Experts of a small language model.
Size: width 192, vocabulary 32000.
Training: a variant of SOAP for the experts, 619M tokens.
Below are experts of layer 5 (counted from 0) of a mixture-of-experts language model. Rows are named gate (a neuron's input weights, with its number), up (a neuron's input weights, with its number) and show model dimensions 0-191. Each number is 500 + 50 x the weight over its row's rms, rounded and kept within 0 to 999. Numbers have three digits each.
Before each expert's rows: a language model's description of what the expert responds to; "mostly gets" lists some tokens that are sent to it at least half of the time. This comes from a sample of Wikipedia text that the model never trained on.

# expert 19
It responds to: Name endings, field labels. Final pieces of surnames and place names, plus field labels in species and flight infoboxes, like Authority:, origin:, Car-idi, Palace.
mostly gets: " Binomi", "sburg", " $", " Ram", "poel", "hem"
gate0:565430491475553485495532490498521465528490418485580487521410600418467469469570576491559435616513512508574477531430444448397572552511518453473410505453509584539522400508600493443476446489534486516539505520480479436511427516502590548435497549501470488576574495519520483552503489424494609490548489489590470487498441505528489533451512477452560549422398514468495452521488531528541478495486499483578382557499465573602529539473575451546515538406552425672499543502433525512380548406543518521480495454553494562476485425511486531536534482464568537537526498549523450494521464598531507514
up0:467555493558407519442528514536562533539427471450493522572509468447491469486512441501409537495420475513528509487486439416479557436543571532534507465502500436449438520443655349521549565472480535457433508490557535513492534472431451487554484541531457505598571518550552524538455498429500541541480450491453487508505527466588459517551512475527517482473505437433482583528567486444496465581514497516480523606580424418644435490518540552488429467570434491442516500528536601438485482584501462639476508513500549431384496593516548419482483541490402509468487435516552457465510472492429523472
gate1:483464400487507509594506555387503483531514590546474552543471463458554484393518524511526518455495455402503430466378522421481503475489457480558492501511426539494464484386516485480469543455503487508471461418506526455401512459561506519534440488415462573434518508512487543509470488405440513512573349469556524598479508536523541511507434506583555523433452526542467482437495457608529440488586607539561580471425543540472546514465455512537483495430375592430493507589446526562409549463487486435438459488537456517538503426533452525458472446515524494537543509528504537546459589564490565531
up1:502458500406483429398650437533543450485448432434413607534551586504543547503529464458492505619512485648596463524454561541555469501429475557513559554486576466549472557423548503464476491424491507575467466529591509465444436540552586456583506476390524561460499473510448476408490441532466572520433500520444490484468517536450572567507458489494553493484450463423535550514501534440517379513558466463514484489466487504435441446502410387479494541547537464464516518484378525512528495518516520546420498418509538482511511472479468506484449478514555497572599502489511511503532480448534458452
gate2:470528494582506461471581501479453510486501436495498480547416513559439599576465570527454486529487577546578571559565555496448526474545470568516400544592539564522535561397518564563469384481560455495487500553532510501372502514512454448434522529548482561517517470514409518494519414479537502508478453536524499574542478525493516570438471508431546592500460587479501477564455495506508503517513531472594360471423479515493429473527476542470439491557398532519477504431472429448528466603418480416516453454523452465576498452578583518463427449492648421476468521555456505522489530510467463537
up2:473477504471475523528456470519606472517481436591545461504524511513495488516552552463520495449405546552471561495433411520509541565506633549499439558514525535526428462476458535465488576573595499506500437580459498518577504497494481556475486468448497456544420531452485474519518524471503546411548459498523403554502452582493479492401530598535435502510524462589492498466444525508362558587537470574470502503517551547484485518522479491590534560389415458575497556466428438545503483416574460464551436443455515483495468529420517536486445568404565508539438467392410529478509432567411593533
gate3:507455404480469411633488562480567484431527538453459474551490533477490434547496542495572464523482516489526534600528463436490480383479457584522437476555504540418447515536547486420500579538419571522531438449542469437589530517448504439344413510548530489505537508497543523533469532507414554499485475512524533441481449517429541501450514499517465524470415565449419426523532517613505590448445520520538441585494492525557546522557568507492489435468479510545508475522496476571569410525544408476496569395493451510465558477530579524418600530505536477574458430558438559546535496546536442526
up3:531501540447547456474552372544526390473474531495465452445435431467497486578500479562545449582520547546528452533495543667519480437480448540512491530509349555483495507465509421553563494480554441573569540540418510520512464446504532553446449478590481533444390543507524409503439512506472531597468541479477542400529553573555389522461560495564579499526484540504469483427482553481572560437487492482541539484465487544494543524515526495520599411453447535484490507512414560490502522534535524551464447379470443561463487483476511566504623518521482476460587527475477495542426470495457435444
gate4:493568544534486547498538512513504481435499467500387468504533467569426558462463534561560485485541561466553469521474512432574494539566492500462546495579496486509534465503551514497384594574497527427547536478558550564585453479567533443510537510474494488474463516502506574461426460459432473547448444564568508551476452507519556440496457519431626545482521599446464521493490586559655380465523484464523405542478454544491428515432455534504469549507504571655520500613473481535439484498450460522546462458522434624545455441488556546484429491465499476540552471528489574503412493562466477413
up4:471451504603517497502578483418482467460499498582385468540459597476469508485490449440428507475521541547510470390538501517553508525488506344563506460514586604417521517582562393435459500462369556460507551447441443562473469451489494444512480429480482514555521432473559501453470569532483528428524591472571437472488569535480450520475474525520601551520549547545522421541490437428451414464533511470515473391507515564542445540514553489504510381543564473473510468481506485433537459538522479573382514567540492482515505494376400488529543508500507530509568473467534528485514472467471495574
gate5:494488531440483501425487442499612510575550447525507479510391573457421493526465495503445470519529489515457470580416519599511504462529582427590531559492427453434498448466524428436459499507473517464426498440587453450494458402478568499544400566448479435490415434551535484466438525516542488501502538415564486486436465493479455564525510505451426524481397348514458554550558436570475515500485557517564500503508577476593532543433426527510504457596537507508444460464439538577525502553441578530442523495564521544579482483604555501518492519630540530474519530475442508548416494558505510532
up5:504543497568512549498523498548477479604405478564539554533508528568507504455545476460567506584469515456484397488538543508448544500495577577454397502504514506483502500433479465514524569501530515484544504489484487477521524531498486467472422574496433470467493524529459578507501520473442519499484469527499506481583529496531419519537460428429537519392584405425457602581476465527496469379534506491416565560518375594476413502481498392482432487502386562483547396512465554480488556549485582550532554396571434525456485518540546548481571598530526470493466528550551435393472382437480496556
gate6:516446443473623515420515585546562572573540545508489519567454532565502491547536560466530420439499440463466553470526431477462513420600493554525505555501500475527500437495498531522435508433460522449496513462477413539514515538460467489431567498473494563566541509572478530531379463599449521490557431417601465430533490416503398512463554527541479538557446482444495574461482625517530563552431490526530462557478552544590629550550510420482521577494538476515546474462451504574507549560526444574585504436482475518520495391593522566502495550442477397429495506555551534517487483533493527481
up6:610444514451400514542515587530452415550492530477485572575509484542489503531546524500495439596564490510511481435414463482539476595488539476501452626448436533465528537520453386476577532483490434394587527513478478483443446443473568540582484442581506437490578597471486471531546522502506575475512573490510480461507562518464485424536532537462485487538505515537544531407595509476551502620571426536434579486438398559490494480541569512479573532513447468483472515436488540509511489494444554506360465496543532527483460463489539527429480516587477423524530531418469522490600436522496563418
gate7:488477539503479551570522455505544552469497522504473554500493482504443569460513516514490501534540529521511376511518523458416474474580497562623532432513496444439545470472519480428465509526569548422557530479382518561516539549493502466536578534488440539520507507403424504512551468447438479545475552423484574514464508580537403463503465391432508504522445524486517374535545470407633493511497483486560385512499422549490506473473467470514538470411619537565539454589443535552502557555606440569469522507496516601483505467566556439436561511501413434531578549532534577515488526591488441499
up7:320533502508498568512493511620546501573406568494626499431465510515465506497521476544516464488500465465565463537592531478506463518600554542545553475518419467631493487486496550525504485525458458518561488528430395520500513631480470446476589512502515499451562500434380434478483496444553453481479506478465608523547554477455434446461540497484516562460532506545430485510445576502529525489512443425539443443518493413514481538444460487486436521486519588502522568508444508442463472564514453637525585601549445494547494506477528491498467459616479499448499470539578530491487487574582492438
gate8:578503605495568423441555503515447376509481521480549465568422502467528492492457373421523530495473447469529554538546528438509559464482485490543426403501567488527478447551496422515417537477510601444533490480501420509518510522532436496424429500524376433465474526439517509548492524534503536447489418496456493513560483544551394535497460543548436501497415518461520475530534484568495463437482516484555496451537644510535583561496545435509456533555431473526409401415494513578508496580470486504568521507525374529494500397522524478490485504494567393539532455566590477419467464516441479564
up8:457468549437515520425411546464499480490529423433510514447459464527562476551546515513461476552548449464483501485517502511455503413515494402485452517496439520541496502484507595555474522553516492484477478511591491440481441423503603548567559440584538456529484517564575390558518610452488546481487479448477526531511448435514547530387522534467495544524442501406640473446582416537529515555466490450563426496421514457473480485566464535438529599484527416520463482573520484536471409410496529459487405492441509489419462442400530462497438452401395473507597532483522478459429462597547510534
gate9:489495455572508477521457510421580464424375460492378440575452439584467589402488438542422529513455611434542468522434534556470529514407505546474415483474476536465555509486523469557497512528603493436584543491424485556517459517521510487478524504480407445500530546514418456465524570504384453500457511485507467459424505467530545507511491522481481488427392592500507420531475497543518558438440506432480501493552554502429396451487465540481549507386476571549535468528480507509550496554516532503481493535478400542541486485445532477515398559544490386608603456467440485510475465462553462475
up9:525525512444489550496482458525464468539485608595423505530414531462448499527539524446496521557451465507581478413564574451523446511460443509566600518520591509456527500532456523502466470490452464516430529438522505511548494462428625487459587421509496500405574446452462528504490518467496537523533476462529524336505568555463489492503484552568358492429456548440528503493471511538485453581571430501481492419532621516520487418503512516514456482525427535666500387488517423513518530612458536446511507513522513454491544475440458472454503536510589482528524475466618505513411512475434468521
gate10:523511481473529442513529490519541468514545440476560530588514475524454534540467441505523371529476586508565499485548525489432528484432521614545437575489478429583490527459465550450426508466487536545462456551421486517417489469451651510510496460537434502481499501475560398492473503559501546503503503476512454493564497405503387509460551571544480537535450505620510446523539437543502480417606507496524403517429507508436433520529471496509448495462453501590459511433405531576498497518554509403467468489471513572527505531482517431535502446514542433572370498544453464417330452433463540537
up10:493498549462441468646505515562583399502445500440496533529398499458508512591482608443526501427461495456570461516525512532486498591558471546566515488517431452555486532511480504623541428487480492497530498519444575489518482438485549553503505564516515535476542484468537561499410623474594515439451471499518591518472494541580598434428506484467447469442497512543504458498511482496510552470475501570422410577566432447363523497473515529534496499486521495450545538396444501556495502424588554488462379475481440572508516556477553515442521476479555442527519549445536443387568560517469531426
gate11:546512485434628546502496520556450510497498417549476487538487460497563505457425547543501489544503461448524566450580513469465573515611512485494395474513534414545508440455442492527514540515480560443551482475403494537468515514549530567605497535475517492524528493594517493478515466431457442487585467416506570520481479550531441494542579588488540541562498556533492433524493531516368433382521501445479433466437558479402458490519408485479513523496483435567441551562480473452531524558433470512603492621464483491539478546489465414628387493506528389491473531560574546557504414533486530495
up11:534591445425529537518417415575511362465535496639467490512463505514471434514462475484472493472538513574521518438488559481498584556469493568510587507535440527493485480408521458527511477447461578410498551469553529415459493492425462476456455482486530508510379455595430477432431450555569467545471494614524475562480579526518468473495518503479425514500456521549540501481610450590456544514531530507533511430550491521505449533445554482467472413540542471501468603494532379509463500442491507410517507487484489625486536473448490432499587572559528421471404526552439537452535466408508462527
gate12:541498492509504572585497461449598487398519557406479494590516545552441511536502479627501536540518499495507465410548484500491530443520463541545452436557402493535506463449487556495508507503513455436418426501440516487519487509547490550506503452444558439539501534466515586547485540552478482459457446470462589523403452526551421452494509513453477539493534471459474462449496509519532591435478502503461448481491298517561439526539521473546508471424461548535530560533533447405475566556527473409566560523497555513490530463602565550447467373562489501510474601453461514493355587512567500443
up12:523512535564560514528520592428519564498483478501508442549465419542497533522439486494516458434449475535440405491499550439491598526462559420492577433455459452505533551585522388475556492477575521599459536480516444481375462537458434515349526519545465504566442532500513550500613512575546510514514531551533473614484530555503483463520433574509551487447524460528475441532491477503394459396495507549470642482477496539516515548573436596502472416561488548469463429579580439488529456364528455549518476448528520497542553474531480519517400518480504478504504546563505509512416513523507455541
gate13:433451443572585471486478438542604472506498390478495590529480525489465491523539489542484545587588475471478489484503561502547478462482453488505451536537383506535563505467518559448429550495509522547490498466421444396476508447557608431516550549445435548450442404531505478512528405503474500467439570463563399519515510472455507519481377534524533487446473525465488478485448594508477503490512526541432481506497518570549494467551548532535476540649460519543504532485428500515349538500471496439474481498510499556524464470475467511476459469394445461623582507469442569510446465451542558668
up13:454569526548512445495496498443489519443416459632535395483406465548511516398525479495544431462515518509452419556524433542491496545546519509510496560492552506477616471465485520535547450484515472519526454515576414553528552472551442498568541541449581458529579562502558467527541544525514579551445513484556465568466538405495569547502601501461425456542531508530451414532482362487480503527450544538544530449459545469445621527494638600503535428530552535511515570494443431470584465597488548556426449557466534527501552519499455499512471479450502517502512523517426479471480419493602425435
gate14:561464534455606509477453455453449492501418488510473482510507489580486456565528435529463430394464542352440418444529443513393515503580516581544469567536536454480514465422525428560486450571425461522477485536541502508458559521480421553522536526611513501481422494570449569545468453500466553492544454561332564438476503539541476415527533577504501536468513595485518531515510502491527511465439518493445443527540427551523517565570502506519519530502406475571469538516450501453510468497449481392515445501512525585565506495558547544479522523457539507410673458534517493545451562559458511495
up14:564462449544506463536439451531452491503539489553536482493585451447508594509464472474486481520467494425617478462571554484550544447521501503489533472497456469420418516530482554531434505563542654543449548554532502528481458476519507435504497432437526528485542571541438546476462513496433481532474571504557429465471493587455368506469531649570600543576459479497494538509503526570552469488504487424494525516458557510392491546486453430532467429460459450475507471567541505473489432486607416450422481469415549539525488605524483502567634559545548503464420487502479459478453548503529588605
gate15:498447467522570498483597445467388502399455556511501517595478490591503508493520511601457537511521459439561418565430475395470506512401530492524505572558486558530524449415614540481445511482472505417475488491448457528445534555556523467503514552429402474414486497487526537559506343526446553556589539442500444533525522391489486565560558462488493509478520441551521548568548527535596380463530494481499452578462531585407486522499523484527557492492521493503554506609457549508460477392528531474494463514517451474503432518502526481514465538603532550564525544542458586478521573545473489455
up15:524515437481530420523490479501477460500451442552587429527460374519472478477477514459522504565580472470459542512500559595512590546503501543517482464495512432549515468438452516582549552556406459379441476479532503495540507507485444482629457532562483481477588466583543485559458562508565414502601453552489406437505454484474510510495494524519513484433446380609513535567420512471487391512492461537489449636473481478416539506611509509462437542474483457581540448512476587491462491485542521487427442503478470500493498553368443501540537432448501418541494426500510507500534565390481495491
gate16:505569577493448566606486545560607484561456491505505512524411458561477541393485539507465522549496487556496533497573518526498456524529553526516446533519606479569529449507564475411465573539572525572486419542583437442585502475457658476557466550532486471579484454537399494482522491537482492468453494503550578562494515567463520598539537545480468527497491473565492406552445525469460498416558448486452484431490514407466471385442484551494581493520533626565486505504491540504525558562524581538511623455497472524434538487466519539524495500460533440546553475494476464529498403506506362502
up16:512497557538503409464555525514512471445533524454491605454553460488427488601595469487479448377531529498479570456465441498528487464517461568559537514492525478436559543561492418558436457477517492489528587479513462465516489440535410482518569482592435568512479508452560535435424450567470443486505464444434558518451438559476597559456438520369524557481578534469509607472488513490488519487455491458472533493541546468603495527491404494569370600610536506549488464493547425453451526422514500574570495519482543539514458469529443582454507498493488494546582513440475475371513495580468456460
gate17:499493525565444557533518435571480510507471521474428450516422444565497536450564522516465477528495491504444395448513540536557567470517480518507505517459493558501459534306460426503510588480391430463484455558599506553520511517499532571428582499482492438552527540590529459429545492450530499504488446492524552461437448470553515434500581464514612553477364476575453469537419524554469467490548494499499440446457432614487508549562507477512532476536514530542392572470480454448469495581503546473466577527559555502468454436554463514513518434525509431453532493529482582604454526489398411438
up17:550543516451484496422368563565546433501523550512554502435543537399580479404455491551447479521432502489408596533486423480502471551540509486405542558527483352513461508502530586578499556526394466522472498374441477513510479543451480439483461488440474575528486459440460554527517373466479474479509605570542421537474513417468587520466421484446522518505484453476424521494515509419438525476498446560476629470599382485493487494536465508506442579502502495409486500468511503491552527382452500560487499435519531456525494551525531522483501544502579522443463483444527423471540494486489481480
gate18:561516548589573508472439508537527468487520381587388539535443546531455580495514484449433504514459506494432569492538474385476472560578391582546518522499492551478579537520465560542469533508525383481463469313473557377560529481515417521455530407506561585496526527560414537426538505537428525431545481561442541480497542466520523524452587535569450504522486590475459509460528490504467527557552555483492544534527559501481398567595479557477477467518414481489519513491486544409476476483494556492441483524441559445543517409500463441466486490498534449469450505532506466515466532412517450484
up18:504457406533491516480553549451483519553545551551475458578439421500511484460497412494459472464522494494479527421552530399562515522470529541528492598524392566429445447547532427531494497399489483434506605482454593486480478512466455496576418532528498571452530438467481559482395482566555569432553504497447553427509537561480568467512518470546622534586401546521547493473541426460490528445472532488489510500437605498354575506497457580508489448616535492472572475410464404582478526524490490507476533459453449536566455558466464483507492520591556481542456515452573490548534525439493540515
gate19:532486486433555575486566447451551629497515530515561534453430546518552567447455534480533536472475589560463534536580470482362507486518544488540508445483540563462541488534518615498491467389428495450464502495534477445499510543425501457384409591469568427447485461422474513470423500527510436464534497483489506490482506556519573530425549437455552605513507513432458526539497507494422534450505521582550463518466656421520479547468591416517500537545611528506480427443520501520483577467480477474572512497573477483562561440546468515520416453472443515518479487582553482565522422554438446521
up19:495436462507580461425460505447421533586561570538484581431540458566528456520514547533446489479537434481514422351393565620547529478472487507474454555484518413523521476429430421479530437488590471416574495522454441481435457503542557564480568440510429561447488489444458452530532465435565512512589534517482440448559502351481507518564485451516518508509543525464466440521555436527609433559491488478465482426454486602459449567503527494502469528473442515542471473463462516481535462557572457462484474543458452581517462442471479478462568472495630546543514541489429487523444562539444516455
gate20:562471625397582558484610563482615475516500478491499583531529599559493566453442481562506497438489572541444507578402548499539516532453475456525550555471566463498522484513494461494396511496482471492532493545376516443445509519531579506562443562505524481540537480447420520497474408481452524415505533517599457583500515420474507455607563493468466556508469529428475368489469454531499463540496506505519475492462497436548401543474548504489508534480495557407627474505508617576542481471470551449509439560532532475467505445511540460486488554445491556541515438440492456564588535559449470563
up20:501569517577543430494478462621527458524519615461409439521479524573455488463459434471495508563549533525426511488445484417455547428502418490473509440465490480377556527572451387508470493587450534469467479492631462564528541518453429477520529524543526472457502564532523498547549497522572528533491470524503441456529452521520574531502516463508484515463575425593470483452503429527525439467560501510498581528604412466611552530544530478473583535608517565472506562497552516458475455478512558538437604418522455429464491505438488479440506424439495517451498470494471431385547577594458525455
gate21:481465546542521538510537506555475514560609507494560446459614506468586448546474520461407506573489469495592400486475530597462518580480548582598425531519514492563457431463565447502488592473487440444569498569513428473528427586453571498483443546496513451562621510572489525516499534518554471482573494502553508509544524557559528465543544547440582520518458534517510536454511492425513621496552489560465512604399481515586469598503575565512472504515540490464561485509550469577527575611515558525567437476538546530505518513507491597524470514483473553471545403430590426529479475517471486498
up21:526518571504491593543470497432517468442540465489521530416559455519484589439496401506555504399425511433470475510516586502566528472520500494479418489558521523472434471494578474580475477503448384556522484602585478557462508442582519498481482544422355524604411451464548514516539445364491546469537484541473530469450546452522513491583469437512499462559553437546463460510497497569516472550537554489568509462444389486455532522463442517478466531432568503411476470571551503435494466447512430498524579595463440447482502581544491467598469504472532528453526546527430473554467417593549515514
gate22:572448612426463470559554463522565493473483501482449455564517420498496505436524541521524535501511487456425439480410547489490502558450495544580544438540487566512521482506527562445489574427471422551510519437420502505554523570468578499396484486449442502444458490437498435494527527567597483479472510452619522599500495461517503488478487462525478570397404511509420493542559463471644490577527443504564447563340499436558466427501579568480494514491505528567570444501519454483463532575474433418492489426521470582521494505529509465420471480463560526441495481525458499457452629465441460499
up22:583502487468397529496536516594496481524578589516531538487503614526502527528468453480539516480447383529540500462507547553467501430485487528513548546472431500563437462457366531491532476544484480525427504563500494606613550527436558516507461528508456546492443518474434576495544549519578528531493476436508513347486471436499545447484491487549551451472459418446526508494553482482467605487541418581466431534484486456431494486481431515467464536405504465478427602495437493528470511409480510572524500503534496455475439569492500508485574564491410486504421427527441440610510514390498606400
gate23:560463514433450537548507603473504505386452488446396472531393615543450558505539510462498474535502616380427570531491524393474458570526404493486401462500536534432459445466430494567474449427482532489538489571461559490483457498495493420493506557458470543512525575504500526491476478461460634467523495563571494537502404479495455464550515524495384549446445407464462412472527516447479538466526555517527492513415497501429488495536523459504494452395459503469498560573489568529487528406472397469434407456496536453492541504454512451473433484497552525494536537453407538513447537546454576534
up23:520458474429593515564597545461526468459436535409435468488520511484549519529474563500451497530475556503493469544490413510500520547469546564456541515488438483560524482543455525515456505483521500613544520489535471567503521437495437529483484451557348599539509468496533589488552523488446417429516470473450533475539573458538510513579541534546596514558513597452531434521474578492479403493455537454489596462490465470525471475483507424514377500482467472475512370509521430594385557502502555534552370386496534511507530501454458561486508483492398416597511516478482431507374489484552497470
gate24:592479590543547484567464510520494511422426541500530486518394488476381504575492550524494518545578501493514511482401591543486566493548416493534410460533448533428409477557582455475526520424503552472627580435429520390563453488548580451496537497401496524512505526475374516498505461541431433441455543459511478528452513508489587517569540456534515532499421528427489457496491476424447430426430470431527611574448577456521434453430506484559506487558462570502536424566554542486507460483526479452536458547552498505486476500495537501497524547449408461526438551513560487469578560445515500492
up24:505592509504506484432441506571556547476563628492552529391554532574425492570434547431548380508476557528393416519484527493482499519524503503529479529460509536469477497481438593465537453507493506621467445417437496529531558570493479535441475530511438505547445467526427488489532476510504457385451538491503495500551439456527427543400482550475517477457454618455468470525523480525540549584569495531586550509592505443571460561484474523502530465508474497542478490474474462461566562497468431548479553553557400537472480630506488415418543463560518499476556407459474405541563473474510602449
gate25:584457535548533546497565502540562524501579453576449474471406484548619484489513520405434531533435535441455569431536599602497484483573406519578464607489579458473453425415529466531555463452490470452508535501536463575463517486470516459516448500504416540462517569517444575487454491588485441515509500542548484391538477590530396408503534503553499541530529533495553493462487409488510558460506555472480482433481580448450526541465363485533374439528535516415437416429465477456468505489540523469606459499511527462513472500556523496572452475535530558450554484519453482508544574482482566502
up25:528496469467501460396557463429486476415514493447513493511542553486517554454487559520432473507488400494490468417491485397470457437499460541442499486503572576535531450490547575518496469487484535529563494455393575446562521470476489458585534487432481486383545446444479495490458455561448491476499487475520538543489451485498441515537472569497437452472612502508505444528467535410468398392535392537561597573654518410513539470549480482430526535536555463489522537466554400536617559489535543589543567578473486589508451571480521519497426462483540463473532442534578497512498521387483524451
gate26:571495576461472543441512423564534549522453511398521507584476456462465559575443501460437443464483545467546465480466506531466484490549532531558577493509516497538569469447447484606512445502535455455501495532488563492591563494510612487433508539553471519596529502541566555534478389572515510498518439558413568508439443442508451501491469488464580465439539525527489477481501569440465525422495553528493493563485431454452420460445420465510514446433525506555489424546467559455502603555531451532540476394497389601610510505598561560476443533431469546493570557519423450604426560503460487518
up26:492464453400546453489566490466510450559604552545419544514574535519665521546554488466481537489572474479540481530517532488408434477496486471473394548469517546550468581628528490463486506540512532449441485544428519545484463560510525471499484507515518491440390468476515537484418639533582550512396482523630532454508544554524507522463524525536551495531573453655511452474555486428480516526513490459479461492576487483524417483440551503448539545551439515480537531504388514488562480473460607567494502547499435460504557475434533501471585579500561469468424543521495545408519537497440537453
gate27:501508547413524514486399445527539536585523554606456411489469574536507553509478586601428486462538521512457454517500546494518530528561438470588517540501511497559586451476502535533521477518472553516538583518486456488513545524537489515542518525569518515507512523593487428441497424512480499581488459469514527507472465458513449504512503670525470445512555542486532519552560596569463476424490541528510460505562539469462533491439474565559572496367587507580456635510450412468466516557488420493555421513512496620586547490426535498556541592507489458539462463549460604595552491581446468508
up27:454484473554366479426475531486492544462468451572520498608465568533515466520465492527537492462652549592445563460496513503498529464440623519514542460490504447480531506564476497472469557551536459412547539545556531489572541578442525536460577515451476463558528502497561507517495513367548443489478506550499567530453512519540456446530493485479466448467396424516511414506560546466594541491492507603537469487566502459518440594495541428501513474525524496462509508482554467414523565355542488488450516470565487474452485451490550626528479591515485501543491497532515456462346440506488445629
gate28:589447570530511518571449554475580490447501460521400590528449519548483513396557419511470508485412546497519509504490544609555581473517442492583465456489599531495481534579511402534483437610571544429496512466483572502488506448607549453489511453431565529495508531533497488495392494358423523534486497453465448532462434419497425528541509591539553484544497435528441484550482500541482492491531453406499551467488532518390434479466507496478569458513510510455414505408497532425457557590478426480447507438470440454470475465482452506540482544602520433454479545462435525532529598445473479511
up28:535486501502444506418509496632564457483557514469491375430557458534511504519465548495485466443526536392489498554466542520439481456507535526454523528533521464496600473486513467527483488451463559431562453464465438465520464432507573472440517458514552488528502572531427425545401427537488538463562517526484514373510512453460588514493470645536533511511448530502518544620551509532542432475563462525453489430474585483586471603560427439419493551549538511426500426520456481423413495571485629515416592494464504474494499485569429498525507523474524539511434545524558559435446464448449412504
gate29:558455373431547525490405569502554533546486474644496463496435561430445525485437513484528503563541461499499567464481565482545546506470517416523466512491505410567490539522490559477413431459513530579569503508417567372485446541553521441552482477431491450522478524530617434344471460540424468501478506537449529462473538549467463505598557551517511460441539461550491556477540482465486483463579490468488451549439456580398430511449412545464422464430526456478522577498380490534440467442453548485569492461521553463544419557490522505561523481515515446595553514533506481450516491493473527529
up29:556526547441476506489463476503477519463595374432548452475523423561520477554514539580533532475568461431462485465509489531551521566503533612512396547435450534529551503460444539553463409484585584518531519444502548513585503459516399520530387536512542448504475538564494439557432543480493416522514485441547433569488484536504524576544514507591492518492580513525502594484520568540498479584484482462474497614489435536418455449609524565474427517442460482526444557681500461544566432588486499451543470557421558543510516469563525535537557476457519436536489511561481460432465518514495508518
gate30:466522501524600491470493525556452533543570595563507524579531484457505499550493420507527481595392413507487562509482476537550570511531374545570494439477532476493465420549492451560499422475475390485543491505437443384454434560417518515628495465465483524463429469521415524463504439609450450510426553485551567470544476566477525545564481518489440540567463544459422488527505437456453479476536487486512591498472518456463477519444355473511564470442526505485472441544520467617477470472473415478564531489556507493577397477435483500516486527425461489463482510469482493541526588474414394498
up30:513506535526463383497492510541460487487503512504559577523416487516527493555512527540420544513524549522447466462528498535452534483526553466433529433590448422514522515535561500539558450526543415484570474434500564563567468487506438457338522613479459575502541514526403467534577429549516382519452556495487556474477485390453450516443450373503453479555594510544533465522414505533436587475532448500443450461556489466474519459465523428493459560549521570536512346556451486502489489523497563507460441613488517557584527527491405520504390473521515524497475511518411407524502464468497478457
gate31:443437518487572488549481576492465429459460398453496419513478506489407607523486524574439540507403508518548434533537567433408487520579553413547464558504576644588502450518523464447445485428466451429498499527497575426428514481526586442599501436479581477577506475527498572508477478494472485453497544395470489532520552507482535501414472586466463512454520465489485539545493496478497441585501544476473493553365526497492516470448445462515530471532515509445453511619448547510517482490487469399475517526515444489509540448450570466552497437513480432419480567493453521590480452588426510392
up31:500503506395459523483472512465501542534384554471479448443483582593502491410578486563457565512483525548483531524435451480466419529403444390497484593530535499566462477523430544568479426447400470516526506518435446413397465531593543404484542505623477530377513481436483481438450407487508519556513539542465535538445534489465490571467460470578478548509518437374464443530473474433538521469496447437471453450460564550604527488420506546474603551514505569523568402519515514527537519517530464433490503584530461505455506547428479491507520477538490513554576533486450509491526579570471499498
gate32:474534463461422551500536479511591561429477478541470558511344481503547541528513470400422516555459543450540510527574479424516539564499447496474481513502527560470471504557471511576451452514436565462480557420486458423509448526497430441400453570493543468414521504473484506409345469529533442525429523519518515456467569556480455548513572520596545609568455499563495497482449546477410558441481524575474396456509562391513518500543495391510549466500485622498506535465488498514523501538534489530449410525558556593482526437520548487513497441506607428471525489520397477476535545509493538468
up32:533500455411469525444604544408471563617468496463589526502449501450571570453555527541522486403476590554513455556642481584499523441459549504466541528495480573502525492535472565482498442526461488604522496456522557488462486481470524492453484464548470474571498540448573501550541504428575493505471503518566457530487515513547518501469515545433525525480474458569580455506459447500524597489553523632544475540522521496451570445419555467453615443480504518541458454443423484445467599460468487448521599578477535543569531491560501470480430379425501483502533460496530584476447402493377474488
gate33:425514446434525495499511531628400472489529520526557487445495484515504463516533623543585560532513454462550479535552498452493536416521507476564508580524468564601459411585436527466468507578496508522541427506491542500369594552535482401479523494471503409532615487507476469478519499568455539465497499402463440423413431561448496522545529545487528508458495513471457481539563447529498451549523498495508465432450522561503516469418475539574429561496507518576442428532386562517537503450529489469465437530556530489389469519479526524404509498457521494629452473442432553546430480404434511558
up33:607507475488575491470538484457473470430476521518474512534498514491488519501445520495484478526542455442481460449463488442473534538526485504475441435534438474486518534428547504567516507532442471466428468427516466535592442403501501500525416544384452620519511521534424443563514511459544554516418451549457519607561494510466494499639585503523501501574379455610511612467520487532485517540497524562420457523479535490505511544600494524450416608507489485533608494478465387487526539512507465599569539478480406529502483580568496541513493562533489518441641528433512383456582544528521475505
gate34:516479435561594468476421576524470513508463410578556499504522503595613538526447412518512445482492542454435507468542493463491514430517462605543519602508459475511448468407550537543423555588506569501477402535523373494501518497500602508551519485495460521496473488485557496522522500368547467481482430496517468547476460548470475532417608538435386581408440517393464513517487506535437527498459512546483465454538469509493591468511460452522555569523549514590510498471529534433466502465487466512654515543510360557522521488455524491529482472467492414435548414535488537431480457483473507499
up34:377562438503482407389573453483498562439520443519495480424504478482502547486508453478592406534456502394590495567500513549473554473469504460561511531479501504489565484489509433478485498554551614481521500455434462585512566496529489504438439498617572478491474519490607423417486546464452480527498449499610456516477503429474471548516504552494449491514580573572486467499506458568481520519500534556483440538436473516550482497536497493493500577493453435484555497572583450432485550499598488466561593544419373494438563464522534480527465466470501443562580610484426567538454446547523615487
gate35:554424514488592508488453418568539468548583486462508454452528489536476562510552389556471483522546543497479632486532614455457502480547431506461514479540529476511503404491554485536521469486538503546504489469524576426547486465492610489482477380515573483458459508505416447417503544536544497497439545521506484494475510551457525583544503551486556595509432468593490620520507478525511446546480526427419500470585502442556399477504513397564479532574462534498499407543459440537466526499569594525450511519517519477571476411601444430513501464524587504510579474407533454570409544441489425536
up35:511419508548432497516472514427468595477572433531511356581464548493539479511581533447488525482622532526518554434476471354406477481468361490503595470536470494498530485547541525491508517418480554493513489577469467518519473484450389489471465544534488532526452509459414635550467524545543429465467554491519537528492514539548481591545559428541428513486509473527559447512532475411502475457534522572452488431485371455477520411458500532470456521460477509492498462460537487517469484577540530515538469502472530480525503576425552579549412529569371513492483396473464513429524521577574504465